config.yaml
d_expert: 64
norm_place: "pre"
init_std_down: 0.00594
Below are experts of layer 5 (counted from 0) of a mixture-of-experts language model. Rows are named router (the router's row for the expert) and show model dimensions 192-287. Each number is 128 + 24 x the weight over its row's rms, rounded and kept within 0 to 255. Numbers have three digits each.
After each expert's rows: a language model's description of what the expert responds to. This comes from a sample of Wikipedia text that the model never trained on.

# expert 47
router:115135115137058111101169181114117117127140141140119120145135106143141145133114120153142140137144125144140147126113150127141135113105132120137224176119102153106140115086099101094152115135112149110196187147149132142119100132146137117122159117139135121119148120109159158142132116183138132115
Description: Numeric punctuation in data. Table pipes, dashes, semicolons and parentheses inside numeric data such as scores, dates, chemical names and postal codes.

# expert 8
router:119140120139164117080129139179119094136137042144119123131138137143092138066101117126145139119128118109134146138175149109140135111117061118142150134114114090136139131167132032128143099141126096113143103139141094137111153147120146184124159119140040118106140118113157164131133113160143123116
Description: Table cell separators. Pipe separators, numbers and line breaks in Wikipedia tables and lists, such as squad, transfer, rank and asteroid MPC·JPL rows, plus country names starting a cell.

# expert 29
router:113133118145114115120096164134121112177147157141123115142142091144106136087135117143137136107097117122142146126093150115140141117155102116143121102120145134115137108126181164175158118151123056167126141133135160149117130152109141084114079117145147109113134109113158069156159119116140132114
Description: Commas, months, infobox fields. Clause commas and semicolons, month names after on or colons such as July, June, Nov, plus infobox values and where, However.

# expert 2
router:116147085132104109151195141120126133099149172138115112138129129134127138105123115169147147064121114123159137122157139114145123110042154120141100107113144159119141068153125203156145118134119131127109105150136109138117120090178134115116060118145132106120140117128146071151131125125132122126
Description: Name and word fragments. Middle pieces of foreign or unusual names in tables and running text, such as Agu-ir-re, Hind-ust-ani, Sam-ir, plus reporting words like stated, told, According.

# expert 10
router:116142096139109117109146099150120066106146118145112127138136128141145138119131111187146141072099106115131139117176136113133139116145194115127124149123120153150137033144091122185120119134124138096132150140144057140115168161167135109109107114135194123117138117116118118142140116199136127118
Description: Modals and foreign words. Modal verbs before a verb, such as would, could, plus short French or Spanish words (en, no, mon) and sentence-initial The, In, Its.

# expert 13
router:115139098137160111207143166121122127095131092142108123143141064142148140123118118122140146148091113147087144091147145124141133107183170111144105147120139125098140139155124120200127114139122082158165153133147102140119194196136142124111115109139182121120132119113131160120144112114138113117
Description: Name pieces, score dashes. Middle pieces of foreign personal names and en dashes in scores or year ranges in sports tables, e.g. Guillermo, 25–23, 1973–1988.

# expert 53
router:115140102142145118143181104200121160092133152134116120138137111149114140140100113166139142103170114104117125135108145128141129118077065117137120132121139120133146164161164111149090127128132122117112075142132112134116141126078140227116154112141091118115140119115156180130139121137146128115
Description: Table pipes and function words. Header and separator pipes in wiki tables, section markers, and function words such as of, on, a after is or On.

# expert 36
router:110165108148119149174171118108093096115116155122133090142133147133162148134124096125129159103127140096160115102125113075133112109146104105128141101109171135139144097141080061110085098138126134129166111147100105168111135129142146146123128126128113124094172091137111121157115141128132087123
Description: Inner word pieces. Middle and ending fragments of split words and names, often suffixes, such as ob-long, susp-ic-ions, sub-mer-ged, -ized, -ated.

# expert 57
router:112137146141092115182120119121111094122152128135116111141138146138155135169164118114144139122110108148142140170099153123138131124130127113139090119120146150095141106157147168074135121143117132177091099140138211141122056130109138162116102115142162114116142112111171114152141123080145109120
Description: Commas in name lists. Commas separating people in name lists and first pieces of surnames or places, such as Currie, Norvell, Man, City.

# expert 17
router:118144139144122119113095114100117094167145096142113114138140136139074140121173113120146141095070116139130146099151137121142141118131067118138157077116134140152140153115112152145119128137116156131070129142139076141115185146177140121113134110140179115120136121109135076131145117158143137118
Description: Sentence ends and openers. Sentence-final periods, line breaks and the sentence-opening word after them in biographies, such as The, She, In, These, at least.

# expert 15
router:120133117132182114132100170094119132140144075136119116138130096140158136172076122100133135143091111123137140070068137120142128118118142120138173172119122086106138130098105047184127117135118166073095132135140098139114148136180140152129183121132042123115135115116129093131128119121140123112
Description: Table bars, name starts. Table cell separators in result tables and opening pieces of proper names and US states, e.g. Carolina, Massachusetts, Mike, Lonchocarpus.

# expert 52
router:119140126138099115070140142099110116091138050143116113140141146145115143147084115105132142132155132147126141079136151115147126111124133115145167110109135036137145071171148068111143117142127236132185146142142171144113121144113150150109178112140068108126137116116117146143130114171149123119
Description: Table cells and numbers. Pipes, commas and semicolons separating table cells, numbers in statistics rows, and word-initial pieces like decl-, rop-, dep-, emb-.

# expert 25
router:120135098140115114148128151118124074101124153137119125145141155136107140159157115131139146057159117136139142143131144119139131116143104118141171109121103146149135074121144156140140108131114109106078180145137085143120096132163135168117122121142154110116141117118117145145135116113141112119
Description: Line ends, names, numbers. Line breaks after sentences, digits in tables and statistics, and pieces of proper names or places, e.g. Peterson Gym, Canvey, 17th.

# expert 45
router:122138148138151110144130173110124094122156150138120121137148134141132132158118114110144142141158118109149143089104130122132114114115162119135070106118140095091138141171185152090176118131116150116167121139135143138117117093075137118115081116138121117116136117109159141129137110089138120116
Description: Adjectives before nouns. Adjectives and titles after a or the, like social, president, general, international, plus cells in sports statistics tables.

# expert 62
router:115141077142147115174097168148115132100123088135118111145131128137120141117091120150149137055083118137146141156146151110144124119124139105160120124117118139099144147164125124109142113144109133169116142144143163132113100168136146096120128112146124115117143112112127134154138109131143130114
Description: Table codes and place commas. Pipes, commas and capital letters in tables and lists, such as asteroid codes like 2006 TY, country codes like USA and RUS, and commas in City, State.

# expert 26
router:118137095142073111078139120126117171169142134141121122138139118139114138135160115196146144119196119139103141164053138129138154115108149123142084057116115198144139088140108135107087124138127135101059103139142149143111101119141137067113109116138219112120138117127106159127125120164147122116
Description: Dates in bio lists. Day, month and year pieces in Born/Died infobox lines, such as 17 May 2000 and 3 September 1949, plus in, was and the in prose.

# expert 35
router:118133143136154114202114157118118133107131199143129126145131076137131136122157123174142143153101104135150135183099128127141114123172154113136123144124144180113144086110128166164127123142127114125181101142140129142113159106060135131127076116135185118113140118113142099128127114153138126115
Description: Name-internal pieces. Middle pieces of foreign personal and place names and taxonomic authorities in lists and tables, such as ier, sson, inn, plus commas and hyphens.

# expert 0
router:117137101135167105114122126158121130145131098139109115141147080151150141093118111130150142130109113103135143166130148127148128113142139117131117195110136112140142121185100120150119122131125154095107157153143141141106119159177139133119173110143220111122139111106095095116145120126135121120
Description: Connectives, counts, dashes. Commas after "and" or "or" before an inserted phrase, number words and both, dashes in date ranges, e.g. three, both, –.

# expert 41
router:123141106139105115087128153086118096091152145147115119144131139139128136087146109123145147144139100136150137203100149121136126114145160117145139233110130197102138092123111154095138103144127146110192170145148088139115136132113136132124047108137164116118134120116165084147146110165139118112
Description: Table numbers. Single digits and numbers in sports, election and astronomy tables, such as 0, 3, 16, plus occasional first names like Robert.

# expert 54
router:115147149138171119192215102137117140116126111135118120145150091143083135130111115144145145068150103122155140122132133126141136117108079116138062121110131115132148219180207138140097122132128163092078090139139110134111105131131138158121185108141158120115140111106138140120129114103146134116
Description: Structural list tokens. Line breaks, pipes, parentheses and periods in headings, seed lists, infobox fields and tables, plus prepositions like of and in.

# expert 59
router:117138138134147121153147151178111128140131106133107116141125120143122137093116124080142136054132105133137143180132138119131126117117031115146116106113104143109142148109094123109069118144145069151149079142148131140122083125144141142123056115153106111117143116110111104134140117110138125120
Description: Line breaks, prepositions, years. Line breaks, prepositions and mid-word fragments, plus years starting table rows, such as despite, among, according to, 1982.

# expert 58
router:116144108141121115085144107190115165134145113138125117143135176137119136050128115158131139120116139119127136173135138107136123114104062121134148119118103122101139098166116139113096111140128023137125126138145117132117134120140146140114094113148061117118139118114065119150129114107143117115
Description: Hyphens, list dashes, nouns. Hyphens and list-item dashes, or and and, plus nouns like death, match, battle, round, called, often in taxonomy and sports pages.

# expert 30
router:114139130140082115138148139065133087070138145138108118141145169138093136136145111144143147150128104111099137134108140122140128120067091104153158172116112109108144208145138126092122113131125189171107099135134119136118097110134144201113105122138109109117136118104180164137149114119141126114
Description: Table cells and demonstratives. Pipe separators and numbers in election and sports tables, demonstratives like these and that, and pieces of names.

# expert 50
router:120139116141136115149187077125125127092125181139125117139145051143145144127168113139129142170155131130125140116125126114140132112105175116130082129112127152135138088160133146140124124135128076172144119145131107138115131127128137134119168115149086113115138117114152131140134117140138120115
Description: Sentence breaks and headings. Periods, line breaks and === heading marks at sentence or section ends, the after of or part of, and adjectives like new, original and popular.

# expert 23
router:118134137138102118116092136087122147101141137136125112145134084141148149137123109075145142118136125122186139155113138114141113118157123119138149142128116113059139176136150164124167116142117159106072163147140176138113098117139141079116141123142118114119135120126149098133152112069141112116
Description: Number and name endings. Digits and closing word pieces before a parenthesis or comma in tables, dates and names, such as 85, 72, heim, Lisburne.

# expert 39
router:108147137140104113068086107084117155184145105132106116144140194144110135137118124149139144180142125147151140097087136118140129120130154115136132127122086165133140135067135091128109135142111176127093168138131134147112123146188139135110100125139127114117136111118113093133146112217131119116
Description: Dates, times, verbs. Day numbers in dates, colons in times and labels, and mid-sentence verbs or word pieces like led, leading, find, disturbed.

# expert 9
router:124139106135136117095053173092115159150139104149118120146136122138156141096168123144152137160114121131099142115154123120139130117132185119136122132122109154103139112084109089101192117138114129072173185140141104139114156149130136068110086116137200118117135116122166115124123111125136113108
Description: Word-piece continuations, to. Middle or final pieces of names and Latin taxon words, plus the infinitive to and colons in infobox fields, e.g. Ruiz-Ramoni, Minuartia.

# expert 20
router:121138090142129112099098119181114163127160077136127111141134176143154146134126115086151139096143114125154150147117136113143131116108135116138107167116118144132141101134131099169103110141126114047047138146156039138109146145164150119119070112129066118119143118107047148136131117149142116117
Description: Determiners and label colons. Articles and possessives after as, with or 's, such as a and his, plus colons after infobox labels like Website: and General election 1924:.

# expert 33
router:116140119145082114112156157123120180087157123143113125127134161142135141071089115170139132151119130139113139154162139126138114115140138117142095104115108135118140086073149072122096123145125072134116101138135084146110163131122137073107150109151091121116134112114114098144131114138143133115
Description: Numbers, list items. Ages, dates, scores and years after commas or and, plus sentence-ending periods and colours, e.g. aged 24, 4/29/06.

# expert 22
router:118141075139104116119137094117128198066142105135113117142146143142142139151158108123152141120155136123082143079152136121141142116146183112136120148117137140111137153200141118169136113139112234140111148132138129137114154137162140165106157110131123114116142121112139129132144116160140126115
Description: List and cast entries. Words in lists, tables and cast credits: "as" before a role or figure, word endings (-ings, -ers, -art), and table pipes.

# expert 60
router:117136143139133115128118171095115159124145190144111121142139146138152144120147115129148140135082115124132137157166138126135123116125157119138108054121157124109142153069163182172161120141122061100100113152132109141112116108136135151117074117135163115120139112120200074126142110037146131114
Description: Sports and record terms. Words in sports career and discography contexts, such as League, record, Albums, regular, major, season, team names, and table line starts.

# expert 61
router:102137117134140118146157139131049094145121131144121101132151090139136128113137103122117136112096098109108129129129168062135131138153114134145181134116136121164126120132100125155116137176062119125178097129163165175138117133092137144126157132124161134107147120133096112130187119117130136114
Description: Line breaks, infobox labels. Line breaks ending paragraphs or list items, heading markers, and infobox labels such as Born, Died, Genus, Preceded by.

# expert 28
router:117137160139083119148133086126121122177126142142117107143143108137056139110136114147140141113143114107131136117175133122148153111121042121138169134121135148151143152118095165068094127132124128152168161135141152137113119072136137147106144111144109111123141112120154186123132111152134126113
Description: Sentence ends, name middles. Periods and line breaks ending sentences, plus middle pieces of names after a capital B or D (Bab-unski, Biss-essar) and numbers in table rows.

# expert 34
router:124136135139184113136155137145127199150142096138124121142142152139119140065136117123141136116107120122129138076119131125141138106055113123133154101118117138166140176075155131093074126137115095107131111130147066138113110099155142110114178117141101120121141109119141124111137106085140135119
Description: Infobox and taxonomy fields. Terms in infoboxes and taxonomy (Phylum, Animalia, Genus, Spouse, born, UTC), letter K after hyphens, and last digits of large numbers, plus of and from.

# expert 7
router:122136114142202115138139178138120156092144078133115109133137079137133138096100117114142139166131131135151138086111140117140127120086171117136105121121111056096144137170157100130128128140112180107005074130144126140117136108096138044121162111133133114123135120115130151118132115144142111119
Description: Passive verbs, placings. Verbs after was/had been and nouns completing phrases, especially in sports and biography text, e.g. was pulled, second place, shutouts.

# expert 42
router:116134115135097122082127163097122135137150134132119121142133110142166140123117121096136135096111122134139140089140139115136116118151131118142176168125146168100140099058121127098151120136115079108215160141131128142114169149094135145118094113140149118118137112116106091123128111100142109117
Description: Word-final pieces, research nouns. Final fragments completing foreign names or words (Gye-ong, Naypy-id-aw, -weight) and abstract nouns like research, training, evidence.

# expert 4
router:113140139140170116142135135141123141166125102138116110138141163140068143166168120179139139069150118130113148166086147130134171116162106121140133103119115112188140120090118162100080125137116108125078168143132097138113120126130139118123134124137175114122144110110127151133150123120140120110
Description: Prepositions and connectives. Prepositions and linking words starting a phrase, such as in, with, on, at, under, towards, plus open parentheses and nationality adjectives like US, Russian, Polish.

# expert 19
router:113142077150074114131113125129124153100132142139114117142139130137149132140118113132142135122135128132124140156185147106139122123101179115140081114114065058105142113129088063168098117142112126147125110145134170140119097148201140131119192112139123117119145120111097070149145123199143123118
Description: Units, coordinates, mid-word pieces. Commas, headings and word pieces near measurements and coordinates, e.g. rpm, the × in dimensions, gut, declarations, ″ marks.

# expert 5
router:118136119136120113174097122082123197125137097137118124139133070137172133108154115098138140087099117125114139144152140118138130126176174116138104131118103143087138170170193047166141106140118142108151154139131138139115182148158139165115158111147110121119147117123143108136140115160139113113
Description: Compass words, names, commas. Compass directions and proper-name pieces in geographic and biographical text, such as east, north, Mount, John, Norway, plus commas and mid-word fragments.

# expert 49
router:119149123146117111169123125155122087136150131143113111148137140139059138065106112194146142047158121096175141176185149114142132106139091119150093129123126161168136180138103201068128118133126096128086089139148103137112141150171139139114128114142170114118138117110129170137138120120144125116
Description: Adjective suffixes, headings. Word endings and organization-name parts plus line breaks and == before headings, e.g. intergovernmental, Committee, Finance, sensor.

# expert 51
router:115137131150096110127167096117126127126132125139122123138131160140107138177158125157144138136212130130106145083076125125144125113167083123129157139118152075138143079148149132105114118139116141111164216146133129145112115173108140124112173113140163121122140119121164200135133119139136126116
Description: Digits in tables. Single digits and line breaks in numeric tables and census figures, plus name pieces after initials, e.g. 2,235 families.

# expert 56
router:115138134139131119142107140068111090150132147140113115144143034137121134152113112122136143085137107141192146092084148118138137112151203104155139132116116104107136133147141136096132109133118147101119156137155187141113082076146148076114094119127121119112133117116134172150133102169144119109
Description: Auxiliaries and commas. Commas and auxiliary or present-tense verbs such as has, is and have, words like since, newly and currently, and pieces of coordinates and place names.

# expert 48
router:116139126137162108151164109178116194081136144132122116133142117150154137089112109161145136153147119125085139167073131115142139113062195120144128127112140090135138087195097127113085107142127149108134105139138116136111119132097140164124101115140120118115143114109117192126145107141141110112
Description: Of in title names. The word of inside institution and place names (House of Representatives, School of), plus table bars, World, Stadium, and coordinate marks.

# expert 55
router:122135119133117117151150114113115158080131098138122122139137079139145141109142117113135140166121122150126139175068127118140142114095199113132112144118077114104136099134151061137131119140133061133120158135140133137112169137138136076121140117145153118118140114125159153112132110141138125117
Description: Numbers after brackets. Numbers and word pieces right after parentheses, hyphens or slashes, such as heights in cm, dates and codes, e.g. (185 cm), 24 March.

# expert 46
router:121139155141183120149142147127119104152128128135107124140133073139117135120086121139139135124144122126143131180094156115140124118136100112134115078127089108144135196174196108099128123139127087155160115137139213140115106140066141180118197117134054122116144121114182176129130115117141129118
Description: Conjunctions and field labels. The word and, line breaks, infobox labels like Born, Died, Binomial, Scientific, and adverbs like especially, locally, later.

# expert 1
router:117136139137187114161144100165121107087134139138112115139143135144116139148129116130139143148197110117169138127078144125138137121126115113146099111112151112113142154148124171151126122136136164136109093139136166138119097137067138177121055111134102116115137120113158134137136121109143109115
Description: Mixed word pieces, tables. Scattered tokens such as of, who, 's, United, and pipes or punctuation inside sports and filmography tables, e.g. ultramafic, Director(s).

# expert 3
router:111145108146165118154129129126120140136141101146119116139137184141136142067105112163145144102143123126176136196181132115133123117105172120137100111116142174097140099056133154117171107143125088084104103142147096141123150131156146085112061117143176112110143109124105035131137107104136127114
Description: Section headings, table labels. Words in headings, infobox and table labels, and line breaks after list items, such as International career, Candidate, Record, Population.